python train.py --num_hidden_layers=13 --hidden_size=224 --n_experts=48 --experts_per_token=4 --d_expert=96 --d_shared_expert=0 --hidden_act="swiglu" --moe_layers=[1, 2, 3, 4, 5, 6, 7, 8, 9, 10, 11, 12] --router_score="sigmoid" --normalize_top_k=false --routed_scale=1.0 --balance_loss=0.0185 --balance_bias=false --init_std_router=0.0131 --lr_router=0.000967 --vocab_size=26014 --norm="rmsnorm" --norm_eps=1e-05 --tie_word_embeddings=false --optimizer="muon_variant" --learning_rate=0.00155 --beta1=0.95 --batch_tokens=65536 --max_seq_len=1024 --train_tokens=253300000 --max_steps=3866 --dataset="wikipedia_en"
Below are experts of layer 9 (counted from 0) of a mixture-of-experts language model. Rows are named router (the router's row for the expert), gate (a neuron's input weights, with its number), up (a neuron's input weights, with its number), down (a neuron's output weights, with its number) and show model dimensions 0-223. Each number is 128 + 24 x the weight over its row's rms, rounded and kept within 0 to 255. Numbers have three digits each.
After each expert's rows: a language model's description of what the expert responds to. This comes from a sample of Wikipedia text that the model never trained on.

# expert 32
router:168109139138132126145155096158142103126175155155144115123070156118152128139139115112075085115137127145120165129104131111156157114141139109143161117140096118146147154147084171129105126117071138103116182161132093102135137097141116152115119058125160103114144164150114116122118147135132083110152112109135091153135098129124107079110122087116124115167139140109114132122119088133162112165165132078152160095147152119166121099097138137132139129162154138096157124160141124110054145125157120097128152124131144139117109099117163157077157139135144122153134141152155168106119136129137110116099131151116148127106110111108105105101142112084086142126074114149145109100170135136124120134120
gate0:141117145118164129097115119123119144105101130141135102117145141118066134114134170119135134135132095114114163145129139115166148095126110097151156098114125128132116095097126118141077105124092165123111156148124152111108134143155101173120120137072149160158123136121069104116158085133139176089174107167115157104161126129122133133090126113090176115152116146118132065112098077102147121144146154053114162157107136136174142081126124100143128127140157128142122148138129155126117131134126094108111118112111132131145145155144160090136102144117192170126136122106140144149127149139135107142131114086136180083118074135145130109110107132157127097104122135119109090109126112134126125124079
up0:142146065161130122124135144144083130151072141106155177122124127125133114141142107158159108138151126163163139123161132143143128091136122114104111127173146121144159116167167167096090124143128138175135142142112132173155094108115138083137141130149113163103113124162142129120148113116119108119165160161165152144127117136156130120146170148117119108124102089113100120136095106170153133112137131116115139080115163160121131158126117084079133173133164166131127102123147150170122117161191136119137135142110123121135121120105107145139121146197154128142183098144072121090137176105088140128137107158135155117146127087147133145082138113124116126129125103109134109126148137109081120096120
down0:093093132134141133110096108095109108122113166146157127128142140094152112140117104126144128125119130080132106163124116108116158138122134131137159111100112169154138169127120152134094090142150112117093175125133140113091134113131072134133160109150119047155132148126143148125120131128103107107168114135132159148103128132096100128121108068098114120131164163107124144054147133112095162171133103153152120105149093104123108112111122114079141121162082146140148088092150153121117127115136154118136078082092096114113150160118107172138117099132110132159119158105161123179143134115137129122110118123131126107085122111123095089141105117153117093106149104105126129080142133183111140100117
Description: Foreign-language word pieces. Word pieces inside Spanish, Portuguese, French, Korean or Sanskrit names and words, such as Aé-re-as, Bení-te-z, de.

# expert 2
router:137128139124130109148148143121134103149155132161099139108115142155169106097153103136115129146175118134116146124137187143087144143124141138110156096096139105156150085172093143146136141130090088149161153147097142123103121094136132073106100137131133119140150131124142128124106117112091085123144182095159088158145142105136127105107118102108079081182132086110130135100099122108125121156114126080135146088159132144126110115147142078140179141131132146079161135125158122091059153137148144121123176145136160095134114136116178154135155098111139140129144109147140149129120142113145127088083105114158140135135112151108093150077130164109105143139103107134147135102162141129117115140151
gate0:112090125140130116161152159104118130118112113135137102098133158116157148102090131142112119138165157100130114112114121197127160112156080117101127094103130120126161130058129137129171135143120092114154130115090140141125129140133168139134142126127119135152130115120088107135164127143140071077124126128147134164123120125134067109155133118113122128163136081096164152147093113091131147153145118104123121152136111147149158146113092129134130133120176122087121108141118153095069108107140155118158099182146162102150128112109144087151144120100091123111167129131143073093126135141116078121131095157156110078123069136105081140146108086148155125107137140146137101132125125102125113125123
up0:166170169106139140100125128113140127145150112106119117149118133119112162154174136135125119152112111137099111139150121099149083123076127157108108167124094173147113161165152158114128147087139147136141133125156117114129146141139159157157164113136124181145140152151115147131104104113121172144127127091112153139115174120077162175110124150164138132106093137096144123107158112159119129126106136167135111164098146095148116130107112166088126107144127130116087099134118070134160136147143126165148119111160121078156115143149118131122097120155141081161079124135123130152133164132139149103141131131096090162148113131145150186113128183098119122156135092108138145148080096121091118098102
down0:136142080098128133101182138079147148132113101147086140124117132118165123141160122128114129139144084104133122129143120124093118108106191134136161134113155145137121132142139114128131152094143126141095108143091124127154127090142137149138126105113125136177131130093188152119102131071087148132113141141089171143123166132112144131153102146157142141128121140127135104146178101166089212150098165164154096057135126080118104139145106101136137174125125104127086143107121142155140153136133094140085131129137120112138131127097083141134136133114121116150142135169124125140087124124123129126138121140128126126115059143108095158069117094128126102119101077110116157139102124130131136108129
Description: Surname initial pieces. First pieces of personal names, mostly surnames after a first name, as in Sch(reiner), R(ouse), Sc(henck), often in tables.

# expert 42
router:141168097123111102162152143136136160133153162154128091103105121154130153151130159102098135176145124129134120161123123151106152129142116156120132124129149124156134104151114146125133149153119140144140159165143127117102123123172146122130097102167147137113144134153129125149136143140132119113166120048143128156142103111156140137098157102110120107162125123108134151138133109138145102170153117145099152111120143138128120100100089161171162165134147138121163121139138111113086137150135168142098166069150115111091101145134139132109109141083151105119109114164134180123140144129121119113088096185196106135135120149129170145134144153031099160130085143142125150111092129153098139162134
gate0:127130151139091128150098100128127139146174156150095102144120104107136126101124116124130130076138150122137106112139109125124130149121149153164121131167135164102073088127109055107128125154142146166107110142137140134144144115112104168118120134169146110112124089129119143150164155147164138164116106118194134164144113127127134149142125171108144143150112134126176071122124136126138141130115120132092122086142112105121100092127115133133103090148126128084149125148159110148120127133137160111064155096138125139116159126115120148114114132097112123086093140162137195109127098134108101121131113176164126090084113099157129125081106158081128101151102144096136125107187109150122114099159
up0:133128133129100115192133129096135137108120144110115126138129142150163092162100167078134148156150105118095145144113125103140106125115115140134150098115116113116081099190101135147142125136135111150120134137097134157128100133094129097118107070093102147121105158095129098147074182119114138130143072140105163165108162117120130132124143147068140126136115136136116172141092124101141093149147113128138168184159152099130112128078112106055130135147137115138099121175163163106113124163087117166135125151162144154162133132151136145150130141104148144147123129117093136145178157110135131168106147125139115151112084111123114113147128112144120099122147105140133139129099147133073111129150
down0:125117133154107099127145064124115153219114088180112146124152137148127133153161146129126083118119147133136111109102149133111160188176097135107124135153119115103123150104129110104151132117125123101140130126114129103115147108169133142141136126151102172126131132092129140134133097118134138110177123093125121136159144157082138092181119086136134065139151133161122145148145102121129173114149148088133172095146140121155160107154163111147126167115136094118127114123140141100136091133152164117103136142115158136145142128107209111110174131107124149124108106128149109115073157117112125131142121119126112141089134123100140114118094131131160133138159148091134151147131119097134186157144
Description: Determiners and quantifiers. Articles, possessives and quantifiers before a noun: the, a, its, two, several, other, many, such.

# expert 12
router:142124116139140111149146132132126133124176117141114097163123162169119168133112120114144097130147147120145162155105124127138170116145137150110115141146123127107116115191098168126107190091085158161101124114124149159143120098170146094111125100133138158109136148123105135133147077108156073121154132131147115148151099118131133146068137156114073104134162099138102107141111132128181074104160172069121145103122141142127127088102136083144173163146113141115131153144153141120124128156151153109117169121130134127109166140169142177097134160113160126181117113126147151146137143128138118101105120156165131096116146145121126145105136118108105139149108094184114138141144125144138088130155
gate0:132166113136143085081138135122124100135124160118118128146108141120127155091124112112083099147113146132160098128137113114111165143153097158154120122140147091097135128127142134064088156106156090129131113129121111133123127112053125137130130137105118137143127155118112152116098079163137107099152120114146152150120132108138132123091145073135131117111162141153120124132129090140153120150094148090118114098104104135147149102134113077120164124121123204119125149125149122142143092124118157146106129101100126065094132168136155144093140152132150125101143177153108169120141150113128121132115135142127116091070130114132089130111177139123113161148094160132092103106102122052106086118122
up0:126138108121110108129139111158135139070109127164118086128133106105138128110151122117131123118132140121085117092150104139158077118154095106128126148165104124149169119160143142139161112145115151103124165155162116131115114129088124118094148130103125154131139139074141071133143152105110152116157105151130131131121152125097150140085146096134180145134062108078070169141161113195150138135125119135122135137127168120118138126100122114105149077127123105099139126138104130142165107120134063131128141128152085124109160151137128175088136101121104151135101097110153114145116153160128127148161164121079144148104105152161142117103164121128123063145120100132125133164087143130121114110139
down0:072152139142169143119135098137107113146160144130126153091127124127145133087136143119113119117141140158144125100187142079125149127117146185128158115109123137124111151080138106192111080101117172120120145109130166084099158169144147119145130076140132136134116145154138199112120148152137107108087098144131129111150131131136146141134102149109114129122110103148133120121120095131115097116142118150128120115096174109130182147116102147104097064148136141147143120161129126142182175094101104149118096120140148138158142142146161130082133169128145105111149169164063139135112102106124156151094132099157130113135080130125127092117111118152115090130130125144144120127126151140119148154106
Description: Sentence-ending periods. Periods ending sentences or abbreviations like U.S., decimal points in stats (0.6, 2.42), and table pipes after numbers.

# expert 35
router:128137127152161107158139173160155117128166094163140113129109139116132158099165134138106135154136112140157155136130148137108142143136136102140158088095111119138132087165103177138081169103102141141117150083095138137132129093091164115122128112098139146132134135120151124157118087120120083122129113097112119120145129122123108129125107122138111098165174101120107103138113093100129109182148127130120127076180149185150121132113119143132135145138116154106140102096169149086100126155159118093101138179141160076115111127152166125136136104096167121162135089141094136092127100103116124107118103121157156092152125143134111150079142143111105151128100084139150112124142131112088069095127
gate0:167137156151092144161067130103113127124131072135145126147129119138132128123160087115094143161155166191134099138106136142118121105137137130121107137110116152149149110158118116106087109156112088134114120129161122177119135143095157143174139147145106139150102114108120127132099108163124124145114163165141121160108167117081129129163130148118114109134093139100110146152174144116167122139112108123123143128128141126152138153107126113123102144106120128111124086131149099106165114114131146148091164166078123099125109186146108136081119082169098098111091105158091183135167128115077114099125112117125176142126184120099174136109122128124136105145150105116142116145143127129109112082126
up0:138157080141151123074120145128113151126163121115164133159108095157133123141173121108108142118110174152132120130109085160141112099152113079114165123137162151109140119126094150091155095148154124092100106156169137141177112136120140126124164161096136141120111110159162142121133143115118122167145127157127146133119145113127141172144098141173158107079107146083092144128133144139148114106131134137147160085107109113129131135140124121158125108071150137162142147136130103154122143140109152146161107122077099082113134127116158122114130144153121183103144090120077128123086104140124105127142119113151106115177135138103107086146116146141088078165164153099094117124137097135095115105161
down0:139097095098166115119102116101126140146141140170146134090125138117129101103149105144150126118104101131106160132156068135152159152121139168120141112104133131113160066174147110136117106147139134166076175105128102148128131132130103136150092130156132119104146100116138144110151107133090118146131118103104145090128186163197153111131177124133142163105102138170104081137100175126161129104161137101107142154103143135162140130141132157136134135110124130094181131119148118127123088135104088150109167124135116126078141117117108142121120109132126165156099096162158106134160092125139122112109123127152167101122117124160099099170126121107112127128150069110126148131120120105125146077166
Description: First names. Personal first names like John, David, Peter, mostly in tables of election candidates, film credits and cast lists.

# expert 20
router:156118110151124105152121159159157120117133120136111102122124159155103132103145124130107143113145131108173147108122128140125145104144121141122110141128116116118100108156129156159127163122075151175134134160136143126153127098151137138136089099149149127123132178145139108139171124085123058086158178117134115148140129099137133152100119127125057139162154107153087098117097103124163116152173129050135169124113133117150101108114135127149150141151120129096115167126145136105115141155145141089129164130120139120130126132151126187122142111105162097179129127124132138111124132125121095109116092161155089096155146188105128148072105104124111146167108104170125127101127116131123066116147
gate0:137108124105125122121110124114145106129126125164106085140127135103088088090140080103125111111086134119090135122126187146119153128102144164105104120172144141119130120144120121155129165148113079144166149160136122086134143109175101160106099098105127123130097085142134159124170173106167083138106130136116101134128151153131085163171117137109150165104150148144096120142153152176123109132148127109124118090144129152133154135152133181174120117145140116135132131098118168128121121144103103103126135145132125096133127169120153149150102084106122113153104142173187155082098141108163166095094148126120101128104152161102154117097086100105109132134105140137112138095102124113159143132145
up0:139100123149150121121144173139103119115092174143101158148106096125162161119085117115098125113168150122096086121080155142108134105112126151157103147157116131148114090099132146173128107113063115110123116143161111133100173089156118130087118165150133126121190086114127114174103137124147102126109127132131116142122118133119119117138094139124140139110119180093135173133132097128178119137154105113155137104136097113153164135135103126118119136128131148105133110160150120121127122137129151089115145076117135135129159113166171114100128130088107157101147148145124099131145165133157120111104113138164083107150122088043097110135109117099124140145124131151126099151135141147179168131149
down0:163161150133155160128119094123164056134135156113086105143146085147150157103131112121099142138165107150128103123112107085096172116120084137099152133126091124146159105119159147171147144133077140093140093118142135137161123137104130124156134119152096146138117105140134133138137151129113115171128148135105184131117129127128135163124095093091148152159123108176145145116090110137125130133146142104125156115097115114149133136153124157136097169152148105110124088132160155127161133118129188102162100130092120162102148148135076140103125156152148111152103132140158093138093093156129132106161135161121149148166103104115095107181136138125091105099146130172115135162159158119135127153124
Description: Line breaks and headings. Line breaks after sentences, == section heading markers, quotation marks and apostrophes closing quotes, and other end-of-passage punctuation.

# expert 25
router:131131145161128111148091125117144141132132101143154152101133160129162111089150153139108134156141119118184125140112123159134182112137156140153158188103110127164145135162125130118150146129101099125155141117154137103144105114134128135133128122143143110125140139148110140131131141108144111120147176072086126117156171143133141082093111128096113085186154116126141114162138079124129096124121113074132136102131137126137094105091153094136127178148167131126114171098141102082091125140178142144075155144099161105120115125128171133179127140080119142163100125193128167131161142121115105100101134130116129145138091140109158144113141097129105155140096102122136098154122115138160104163141
gate0:094155138131101134126118147107168139122122115120125138124169133119147156131144181088142114128105119093115115096127154162125132127141076166114159128151120178168121094130095148111109132097135109109134124113120128136141126111158162114101138131163145129075133153103135172139143103143115097142148084052091166130144153090120156076140128128097114137119132130150175131135154056153141146081159155096138127112154139111128098149162142133149110125127146090146144126091139134170102127143128105089128096120146157106113133158161173151143096142113127146115080120165123114154123101097141117112137110134122137154163114158083167121105112127149125136145142150120128129172075111096129136164101
up0:122113116146143121122102101107155160074115088113160159092162136180102163118154173102162131099159104156128194134139157167084144136105158144114122116143092177156142113143119107143093109117131094136106138125161088104126111119132144129089122159124153101119109156150127128116125109122122150098162113127123132155135153100141135106120147102141123168154139119205159137127166089157104135119133130101148102125118091142130112126151123118106130143117144096166132169118140172140100135130108104098126125143167139162127135146134144138124134175083114155121113136156120111187114084160116122135093078119139121098131090140118147156099139093120128125128141128149144104174136096132131152175089
down0:100147155144103148135161079144159118092183141075101119111125141117093169141108127178114115144182153142120131149118082106127093120147134104135130133136110142116108101129131135130141134087102123150116124098139081115117088166125105123100108149136114130150080139115102133131137123138118085145168129113123165109085157096102138080107130131121150133146126068141160149108132092136123155165132108091119115156166127107149134190154143138182106119152110142162179134106139131105117155111155121112144158131182151138123138177136139186086144139128116145101131142149179119128134132140149129116151135092108098171138087102120128134130107125122099091137107143153103104105118125095128107141139
Description: Narrative action verbs. Past-tense event verbs and particles in biographies and plot summaries, such as took, began, returned, end up, hides.

# expert 31
router:133122121121139104153154123124160141102131090174114091116123132110152136150184129135103140182188127147132136117130136157091163155141129129152128135121145111108122121138108150131083180159091112112143134109140140138109138149125114104127124100124144104103159162116149135174130104119092143100148152146132066137181087126118131170092110122111103092132126149086114087141102097143146110137146126079116163106130117162156118155127127120153141159174162161132154124122111094120110128157189127119113174150165182154100149121146164128131135144123137092185137151152148159143107133117138111105077102144180114153176102120141128137114150124110101127099106098115131146139137119131120113094143
gate0:075139111122104122169136150118142112086126143111144107152108137127135095115157107082119168117145131123151131145167139172150156130134120125098089132127150126146143096138111161114097116176186136144124142159112144138107109113126113112124125095140107147106143148137127117181146162097171096156128118092135133135100150108152094148076097147127110111094125162129093110159123109108098139149131162099158111125077148189140102094112148121171132133124134090148115109145131138109089175111121173139093140095123121150108154123123103116136143126146146138127140180118154145110088088171145085173106112143131107156119109139125150122077152122171115184111131111135104121155132136109144142093099
up0:139136115095102132133136135147156116178155096144166156093170144128087136140126137140093125163125092130102107073082110100177103115138138150098120122134155116100122094125065120138164115075126144127129126104160124139120167125117131149142112171095119103149104091130153108145102112123145130118115097146117110147173090127135146142159153132134118172144150111140178146123139139139119106137106112090135140135164138104121136128131132153094142117110163173138134161110089135112158100156158112107163104146157075113123056141128104160120098120110121148144155105143108136149152190099111143102149121097105116144100127159129111142088122137127145095107111139146153106107160096132092136158168
down0:105096078163167112137127159135097126147072142098151108100136114129122116151107109152083125114170160151151137105108127134163065116177087140132097123127137167105124111134110095141182095163122152132145138109120104121131142126143087120114160157090104126144131118102118134132118153115084134105146098116131130113154129142123149166106114113113139093111138141108126125089163115121104124137139178089134108122148134098125119182134131149118150099131131139109087124126127095120142104114130099120126157126137142137139149120077080107130103049104145124132125117161096141096172189153079131089110104115138108129098138113129157157122144115107124105136133108081126096171109117083106135147120
Description: Clause-joining conjunctions. Words that join clauses, especially and, but, which, where, who, after a comma or at clause breaks in narrative prose.

# expert 15
router:149133133123109146160125152182162097122136117118114105110111130130113157107146110155099125139146166147192143128136163157122180120152099123151140129092110136152103128158121142145122153160100132125158150132125158137109116125114134132091115121149107095130152197124134143112101120114109102103143126142108097124189102105144108129122072163108063101128116134103132093150134115141139100154108125102078156114126132144153110121140148078129110117137150135098110118125115119094113138158145120136085178127141159133098181151162200118128136101120180142143116128200146142141131134119137127107139108133143129134133083158131163144096135144069081141131113110128148129120102150125088107104137
gate0:128099108118105103138102151111178092099128092119105123101093101137113137084140125116171120127150135096162118136121176141151107120161152185101152133084170162108101122085171113133110175165074109162087167114149168065101100123082155117129104097111107134086117126126144146145099119087085116141097126179112120111179083151144106075121095139133084153119122114105125121114117107121159127133118129114095113130128146152170134152127123081149101098152126157106146157111101144111122142112162127159115196134108142133128152113099164137135148126131110130122117127123141109115126119104121167161109136132120146135137126145117124130126157115141147090145105142128125128104133107132148123119129
up0:109146129098163178160079107103115135178130140095163140125125116130094120105114110156118146103122126139174149133086178146123171156151107148124146139134185126149100088117135101096132117125088107154094158144121153109124104101126114125103095133109101141119137113103117126125090108098104122177154136171142133107142109110168151099172143140142096122134116112101122133119166132174108136109163133075129130123121096128155139128116161142120088092135117132127099118109159122101118162120149176125058156158088124135103151135092157105150169116129163136127137146093144115189100133109116114126108116111109138134125083175091110122123148120124134126138114145122146123170135099079128142106147
down0:137127173095116111156158138133165113110120109125118152132139186131118120095135105131123126129148141124121113092132169136085103096142109125115150143123121109125123163117132112115127089157134115150108135180146135092100170115171093145132129134128133132140133127102145171127139180150133127136112137165101171163136141135066152121088150133170173127107122138156106127141101106120130154116154181134117151186112136145148130128131116106125131166132143150106145103125132095137139176112094101093164102144166153148085140111142204142094121170115101131095120134169127108118117186186082134136117181120137132100134137122101162116119145136109156160135095126123119121174127142135155137120102
Description: Clause-subject pronouns. Pronouns and relativizers opening a clause, usually right before its verb, such as it, he, that, which, who.

# expert 33
router:164121144109107099151132096183138098128152129151107131148096143159137155103174132127073127168164107116165148105148163128124121096137160109135114133132102095143162128178097135150120164116115115132121159095150114102135124094122147088119064108135144158144116140141135122129135109115120087118129098097162124163161125122154124131124124143135141082162125145104125139140119115130120117157176143091148194082140132148130113141112125147150137143134135140082148136143164104104098169126149109115122165121124120135080104126132230099089163126125151135150132095143126152087119104158115100088120130115139165151130104158148145111124143127108102150115108108141124131098155097123162090136122
gate0:124182187078115132120095126130152145130141127122113135113102132104125117098143155102114125173145149113120144137123121105109161117086141099125148130142119139085079137097124108123095140130130132106126166113124138101099137151152121124141129100164195107137106138107096123102097096126192176122180140106065124167118098148151122110116081138171136129151126117133130124096097105135126137138148172070128126092096132128135137106129122178115187091106100133109142130116120135123105089107120102090085127116093125093129127143137115136109116096142141104152111144148141124143151110144144085160126141136170115105094095138123108136137099111179094111122143105112111122109109116140135130176173
up0:103100124140107121142142125086134149121137132146121128132159126119130159108134094201142170148120127139143113094091140138149121134126117148121076120146093069119119068091145133148127133140116127140144116109088117136113167121181148152123174108108126108136134157176159144128183149138152121158117132113110116167129182108103083148129126157141095115153157164102148157150136122120112157126132135122087128141145147120124126148131087157126096147133094139151150107173114125133154103058142160104134114131103103115133186120117100102125146108137153115115110138085129089135094105113121122099137086149120166123077117127141126165165113113153088140145129140121158153168144133154104152083122
down0:064145140109127125109147180131132167110087136111104118141156191111094081120113116144144118128143146125110150131138155135154063134112171141115109098125117118139145168116139145155109151161104067155170142107120067123126131158167137107136152147107114126136132118109146145154130129146145152071120136132108101134096121135120119114124116124135078076112130144123108127099109151121109105124154135170082115119120182116114114148161126124155146160124131100136138140106124136138133109173146154086120120184096144100132138112096087113121104097122141186163127150111147144142146116077100102129131105128152120096116127147159114148109094119133122118130108173144146153108099096118071107142119
Description: Name-ending pieces. Final pieces of foreign surnames and place names, such as -berg, -son, -ić, -ova, -ski, in sports tables and taxon authorities.

# expert 9
router:110133092114116143147160110165142147152173094117133102121111131148133148120136132111119137140154144133101152119107143142116169109142137131143098157137155098128122130142096148147137157144085127156134120109156115152140102106157166116109091096125121157147182157118110128095139128088112135096132106054117115140186140130135134113058102097083076100128103102102100164133122118135122139157156145089127145107144130121147139135149093139099155146165165124097143129133181120106116113134104157157096147091131179113104128119158174150091121136141135100156111116156133138149172132115155143132069142158151121102142140121135144145120145132090096115131109102150137106096142138137128050102149
gate0:117170085132118068125138143136180143107147099161096106115166149115092095119144125096135095095148123163130120130121160130133139113143098166115097116137160098160163117146132161117129123181132092148154134125162168124138112139086140138134104122134148154096149151106133104129142119125098140080095130137093120108107157141139150110134154104101136105137114122138084134113119131136147117102113121123138125136137119094141200124153108071110198175134168112106136131138157151127077107111137154169139102116149143101144139106138132135147164136156115118111148083142110138134138171140097163119178116135085102139151163094158111128133131095081171123145083133133131150123154136113121131119163
up0:095144158178108094147110108089180124139132145128090144114171142081080135115168120096128120115140119158129119120105133094136101104130111113098138119167147125176135147127138135127113122158129097140126122107163160114068108077133127139104097129130144161086139121119109133116165118096120156084085088121121104101113133131166130123138144100107096111094147127161113132145110120124123138106125103114096134158126160134153172122148140087146139135129132129115157108117114203144134123141150100128111113112141131106133133115117139120140169148149098128100155075132109137101088129163092141109188084134064128151096161129167111138160111085123164113091110161144105136110139126118137090127126
down0:142127090131133150099141133102110110141072144114157175075116127164131082109116109115105100133082139130160137155139132142140094091140096107121106163119137100097134112174142115142127113123091129138157131136131108115082183163150130138134129151089093158139139142095137121143137124126120129122152127128135107120137095132144130117185112094122149133072116108124086179152152122151105134062136114140132143185095141149170154146110087097146144168138165118136101188125138116153131133112138135126147125130125130138125157134164119103121107112157162121142115126095125174103154139134147118143101110129131117142129157160152136126121065060116103109150082152112099153103118163111151143146118
Description: Table row ends. Closing pipes and line breaks ending wikitable header or data rows, plus section-heading == markers and |---| separator rows.

# expert 27
router:132162124107144099137140120099159122137140132122159082163134148143156165125194127151146148135174122157119138120138135136121163142112110117148131126120141107125152123171113132118115121138107122103101111153123124123143144111135116124102094072136171152133128154155110149132135124092130115107152153124138088148166119104133154137092112148090102092176120155099125111157127121141133050166148164097111133083122148189147115114126122148151137168179139136096185122138155103142106142153142143156127166125147167154081118131165143125122140115129166080167134150124143134135137151128090129103066154189138148127127107155127144135109163131112108106095128101155144125136182105143096115130118
gate0:127113117098122120152104103143104130150149147136142110125157127174129117104115146150127146141127090140114110113102176119098171123110089149150085098144107139156109100165123109167136111077156095098148153111158141127150152145116136124114117158136118138136088108097122115132122139159115119099115116093164118141094137135174155154133135118142115102153110145121111083128156121115148162166143135088168129135121113099132134161170128151116117139135150125097177140149103137152109157141134089133091115174106138159108149143070094134102133123109174130170130093107107151127128167083068147122159184073138127097093124129145129127085156142105107181137144109133113108125146125119132165082122
up0:145140153144102144132073116149140114151068112103098175164120135148112101151144118137132133131158146152123084110143149107145138136111128145155152155122187115153113156128146118150114132142100122147162146178125128129113078105138124155179169080143137131149165118093150117120104122063144148151124090128116078139107164147089088109132116152130114176119147126130120113154094137139147110116126107131137105121100124119135096113123131104143131096134139141134119143163085108072066161123125174088114135121142128160106117134103088166139116131122149155134110141126081095143118105119116152127125140115101115126101122129114091119143138119188152143084158154104128127183163103125137095155110
down0:147125140139142116161162102127150124134129130188141125160135145133167143118130146140143126073178147075142119153104138131107160153161156137103162116119145163126119090130088124105123121126140114127097119131086113158143101152135077129124110108126101168133181141123102129104124079113138059141139126106128132114151125113119100144136122149156125094122166103127179133119123119192092108140113138103127113090113158158140144161121100119178087128138134115131123107139156115112147107115067119153173122115132130114128158113132140154124127166115099150122146142111141109096117157086048149137155100138134127089144133107147116119125132116119087122152093112102116108104120086165070116138113
Description: Auxiliaries and articles. Function words right after a subject or verb, such as was, is, had, and articles like a and an, in ordinary prose.

# expert 1
router:113123161122115126151138122151116167145119117146141113105129125167131152105140143167117126153140143075129157154141144139106136143151114071115146094108147129133176167139097124155143122149081156164119131112140116151148131117186166106115083127130155142158141146145117153141150122156109125090134124095154110111172105144123145139086085141082093120209103127107130106148147092144151045148143141122149167085127126138165118120127131140133136122143130138094144141123156114058103123136136145133083157115126157115102138150144143125128142143099168101180135125182163132122117121137128109086151087154143140125120094141115116151136144140101109135149101116135113118102138120149110108078146
gate0:111172102112145137111149096201127150128147123162111147140144179108123105161168127121091160113116124159151153130158156124126140100134156129148160131116120129110149130132096120168099136088125118148172112101157116118152160180137110096164137137157123104138148128131128129186181134114096185119184154155140193129132120121121126139141092133094103086129114112130106149115160156152153114119133153133129139093127108121107108175147144153123104144143132136134151154125160127135074155120129154149087122153111131133126148138105112160088114145162146123127128132177101134178136113140111134089127124126148116119151126129137088144154173121167142169117117099133132122111169097109139118147188
up0:107137140130175125113137111171089123146130117155135171106163145108156156165147107131103093078162111133165147176135172131147136104135126146137168125127146096083122119102099115129107102115122110155131153092129101107106131136153125146123108106144106114153118149139129153169161128127120124090196162141130136124107133140129091145140068136097098111119137111131147164081149128144152117095138144116131146099086123140159114138158172123130087123131122158121143135151132140122078124164104143127111122133122127121114149144121096117100116149171110142124101142165108129205143136136134139090137098143195135130165144140145144130164141164156157156093126079149139134079136079143138149140154
down0:116119100152136131132140110134105194149148069098136134109099109157083111095134060120145123096131129104081140077123113132112153128103136071091159113136134129086100120136148135117113132072127115143136154138146122114125118147163102168120140166113155115099166132113154095141117126090117140122078130134100097092116179117116139090106102155125137125070135092077099120094162104108117150143096112116114118120129102110148168125123158175119146097132132101106125146117131173144065162139123131149107102134135131116143102140125165126139140101128125115118096098162133147118131144137146148140113143137137145133198144094110134102116151128138147094140105109162154136112132153115103134120094
Description: Infobox field separators. Colons, dashes, pipes and slashes that separate fields in infoboxes, taxoboxes and tables, as in "External IDs:", "- Spouse:", coordinate slashes.

# expert 39
router:124147118157123149158152127146152138121153122156122094120090138161160153123151140116096107144132130125125133135129133135127145116177146119127081101136143102128109137158104169171130140126087120142103115126121104170147102068146149118105078087124116156154163137122083125106135134102101132094109119097163097139159119104116147134070107119092083138126110131085110137160123109100127095153146142112174145097149101128184156148091116151113183135135131176129146126117180088127154108115151152137085161094130170096098151164146154134117131158093138107155088133164128162125163116133132153147106132163141134113122120119124124126104143110102074126116085111146105110121141169136147103115147
gate0:075169150120078141142209125128160146126114146131094122156120166139087114121072124103081100100123123080091111097110104119130116126111128140105134141168125129091094113138123112136123129167124126177112118134118074109117094136111125141120105126123157141142137127176130115141152113108117157162101158130129165154154130120130134086096156134109106116129112112106097153115178152156119159117113171100178160099142156123131144087152139104091147110157116144091084111111159137125089123128133164112115133114149120102141155116169129150135128116112151094135106138136094129106124084148116139113094089155151127112092091079132128144150131127115112132149094128096129121142121106074125108106153
up0:153134121096114103123083130120077161113108136124137162137107134097148110115084162100126140140122108075135114108095160119131099114093113121152154124114080118141126140137182133157090116097152150104117100117103174112131158137127171102141079156095141107131148139146135105101125113145149133116109116140164104084093137125123113148149134163125123158110126130170147114155135120114146145140137128130110115097119150101127116085118077118089145102124195097137145135142095132071174129179098163131080096142137172132105112138122138131103158107155128138081129123145079109119116113135089127093080142099174106173121149127110114137156126124139154138113104132122148110148187132137126140134122
down0:162131088180156134118123130130150133131124130138148132093124147082175139131142168127118140121114158125093116103133140090127144156161143091105136144138093138142113148116120089200107126129146111173123151120126115129154083153150157145083124131162117115136118132146120127124146092136155127136114110152123157157112172114136111175147135112114117157150121138101134122171158142113164090153109122133156144149123123093126144135107132082104124088091148106174101136116152110128151139164159147165162161149114110104113131123132127158113134144090136095145080102118141095144132146137140153139131161111140133116097127164147141109160123087098103137140097164142089165131107066039128108091143
Description: Sports table separators. Pipe symbols, semicolons and dashes between scores and statistics in football tables, such as apps, goals and match results.

# expert 36
router:129121147162122102144108131123150143131142115163154144133113140142165111095162138134107158130142147131177170156115082145121162109120164134160158162123131131162140133151107145129155134117096086155155135153120125089127079117149167132140117114091133133124109112161104094107146141114143129125160167107123090109117153157139158113084125120105131092149144115125138088150153095108150080149162123135131157099162118132140077116092141134128136170161174137089132178112155109094144141139179115127094148159096151117128139126145152123163145140117129148178107123194145172125153154142124131108107115106132127114125101163114168154091143141131118158136118077146100116122137147153150072147166
gate0:115140134150116121133119151148134194120140094117159147168085160125131121112152118161129169165164136122183119153125119138133167151101168143188158164136133106123113103138107123150135191113125100141133109137134109076139117120147122112127111102090122067153129214123074153131128153117138160119126154084180068116104133155128137105089104102130156131123105145103139137136163121093143097115135124100139133140113122136131112153114137124088114153111144096134153178142144139112138134140150116136091130130138171125152160123129155182158114133129118143160107114165138162161140150161159109166140129109144139098151107172120155153136136154155108150138136107144121120125134116146150131135153
up0:116157147149115118135152124115109158142147138163149123167120134115134125139185139137099136149137133138145156180122098148130193135135193135157109169106164114109122130144114136137162158128120064146159119160138114113126108113148125111133116150059115100177111162125121167125091114136119162112148161118167091141094108158128160132090125070156123127107126140108128119131153127146171118123102134133147117139135117150153109157118132128086134168149144108100115146127162106120112124144158098111104099148121145129155148110149144161137129155098112144171096118197175148130148098118160080127095129103107108115145091165140133156100120142116113139121098125140099145135156103152153128101173
down0:145086116128121126124147095161139097131122148153095129130143119103093140136099146122170099101102102156137118081151140116141100115122105081113091088122114131122171121134135138124111145160134167105101128110127125133129149147078126120128133108183129147122110078096120099122134119125109088172117091110126155160146095069106130165152122151133141112133124126122136145153088106116140179183129088139091112133135106156133152107109127112198109123095117148117133081115102136121105157102104114139137155091112133125111095115131083117096149152161110114110176096089096125119097114110069105157146145117145110171160142115155121107144159149101124135134120135119145134093131168111078143097121
Description: Verbs and their prepositions. Main verbs in narrative prose, often past tense (had, made, used, stimulated, monitored), and following prepositions like with, for, as.